Experts of a small language model.
Size: 11 layers, width 640, vocabulary 22283, 227M parameters.
Experts: 400 GeGLU neurons an expert, 1 pick a token, a softmax router.
Training: a variant of SOAP for the experts, 8256 steps.
Below are experts of layer 2 (counted from 0) of a mixture-of-experts language model. Rows are named router (the router's row for the expert) and show model dimensions 0-127. Each number is 50 + 12 x the weight over its row's rms, rounded and kept within 0 to 99.
Before each expert's rows: "comes after" lists some tokens at least twice as common just before its tokens as in all text. This comes from a sample of Wikipedia text that the model never trained on. Tokens count by the router's weight.

# expert 3
comes after: "-", "|", " •", " Preceded", " Succeeded", ":"
router:65 28 62 48 83 42 74 69 20 54 36 57 43 57 68 53 55 62 60 32 40 49 44 69 66 49 54 43 48 45 62 65 53 48 42 64 48 63 41 37 72 50 56 22 44 44 42 59 42 47 55 23 45 65 56 43 60 67 68 51 52 59 60 52 37 48 34 45 59 55 49 74 53 54 52 41 93 92 48 48 43 39 55 48 57 33 35 44 56 54 58 59 44 63 33 43 54 44 72 54 45 55 38 63 55 56 75 55 76 58 51 37 50 41 51 45 68 45 45 55 29 59 39 52 52 47 49 45

# expert 12
comes after: " ", ")", "\"", "}", " —", " 0"
router:85 65 68 41 68 52 73 47 28 52 27 49 48 53 44 36 52 51 82 61 38 71 50 66 44 46 56 55 43 34 54 45 62 48 38 61 59 55 51 43 46 53 79 29 32 47 61 52 38 49 43 41 36 68 60 45 39 55 52 43 54 58 45 50 49 40 39 32 28 63 45 59 43 66 64 59 62 73 53 39 36 68 65 42 51 38 48 51 52 77 39 69 44 43 42 51 57 50 58 49 53 53 30 49 64 33 46 53 65 64 49 60 77 73 55 54 58 22 33 48 39 41 31 57 65 34 43 37

# expert 5
comes after: " in", ",", " (", "|", "–", "In"
router:61 40 47 64 78 59 53 58 37 30 40 38 59 63 51 43 49 58 52 44 12 65 48 62 48 45 48 41 48 42 68 67 54 52 60 81 73 52 48 38 45 58 59 42 23 44 53 60 42 63 61 44 45 62 68 62 63 61 34 27 38 65 41 36 34 35 44 38 52 64 39 40 32 39 23 60 52 49 74 39 65 55 55 40 31 36 24 39 55 63 40 57 47 47 36 40 55 32 58 37 50 48 60 60 72 45 65 60 62 57 52 42 65 48 63 45 57 41 42 65 43 51 40 44 44 46 29 37

# expert 1
comes after: " ", " 0", ")", " |", " 1", ";"
router:84 71 65 46 59 45 61 42 30 38 33 48 55 67 42 33 45 65 53 37 55 62 47 57 44 58 50 28 53 44 43 49 68 38 51 48 62 48 41 52 49 42 79 39 39 49 56 52 17 60 25 36 39 72 72 50 37 60 47 68 44 51 38 37 34 18 47 53 39 57 49 59 40 56 60 51 75 67 68 38 32 64 49 46 38 43 41 63 59 64 34 58 45 42 46 37 54 55 70 57 50 62 50 57 60 49 70 34 54 48 56 47 63 60 57 36 45 38 28 61 55 49 36 64 49 34 31 36

# expert 18
comes after: " the", " a", " is", " of", " as", " with"
router:37 49 37 51 65 41 60 75 47 44 46 50 42 53 75 39 62 84 65 44 49 64 63 45 44 40 55 51 53 57 54 64 50 43 34 56 58 53 52 45 51 70 49 33 34 46 53 48 30 64 65 36 30 65 64 33 45 53 47 34 39 43 46 38 37 35 47 66 54 37 38 66 44 46 30 60 54 59 48 26 49 66 61 35 48 46 28 45 55 55 40 58 68 49 47 46 51 42 46 48 45 54 60 50 46 41 66 52 58 59 40 42 70 57 62 51 51 41 40 48 53 50 36 62 57 55 43 21

# expert 15
comes after: "\n", ",", "\n ", " well", "\"", "s"
router:41 48 37 36 75 43 59 53 33 39 32 55 49 62 63 25 53 52 57 39 44 59 36 55 23 61 46 56 41 37 64 45 55 48 42 61 65 52 56 60 49 57 66 02 47 36 58 68 37 86 49 32 53 63 59 40 39 47 59 43 35 64 27 38 37 49 48 55 17 60 50 47 32 48 52 50 74 61 56 47 33 56 65 58 46 38 36 58 55 77 52 62 46 51 27 49 47 62 64 41 43 68 51 64 66 41 72 44 46 59 47 46 46 54 71 46 45 39 40 72 52 45 46 54 41 42 29 44

# expert 6
comes after: " |", " (", "See", " is", " See", "T"
router:27 62 57 48 48 53 57 34 38 51 34 55 46 67 48 41 64 42 60 39 25 83 47 64 46 59 44 41 51 42 40 56 60 32 32 39 54 53 54 50 62 58 52 47 25 35 78 56 20 58 53 26 42 59 49 39 49 51 44 36 47 70 47 36 34 53 53 57 63 58 39 54 27 40 58 50 61 68 66 34 38 56 70 42 32 46 36 51 43 56 38 56 56 52 31 59 62 36 62 64 48 59 37 71 54 34 55 65 53 58 58 45 59 48 63 52 61 48 38 46 45 52 17 49 64 60 28 55

# expert 10
comes after: " the", " a", " and", " The", "'s", "The"
router:51 40 53 40 59 56 67 47 42 48 33 59 72 53 69 46 61 61 66 53 27 53 45 58 52 41 74 36 43 74 48 49 56 47 38 60 70 58 40 36 46 64 70 47 18 35 40 68 44 53 62 35 45 52 71 57 52 56 36 42 49 51 28 34 35 40 47 63 59 66 33 55 35 39 55 54 64 65 60 48 51 43 59 53 49 44 38 46 55 76 43 54 71 47 47 54 52 49 55 57 33 57 47 55 51 45 62 47 63 61 39 48 54 59 74 48 40 44 36 61 39 47 25 67 58 64 47 43

# expert 13
comes after: ".", "–", "′", " 3", " 4", ":"
router:55 48 38 49 67 50 61 47 43 30 26 50 50 57 57 22 66 63 63 55 41 56 52 67 55 56 56 50 52 48 65 65 54 47 53 55 56 52 69 40 46 48 65 22 43 58 65 47 24 45 50 52 27 54 73 43 64 40 39 42 51 74 50 52 38 48 36 52 62 68 34 62 53 29 40 40 63 60 48 23 40 68 67 42 58 55 50 46 43 61 32 48 42 36 46 51 69 52 68 47 38 65 50 60 53 43 58 38 64 51 48 29 30 47 55 39 64 56 39 45 17 49 38 52 45 48 43 38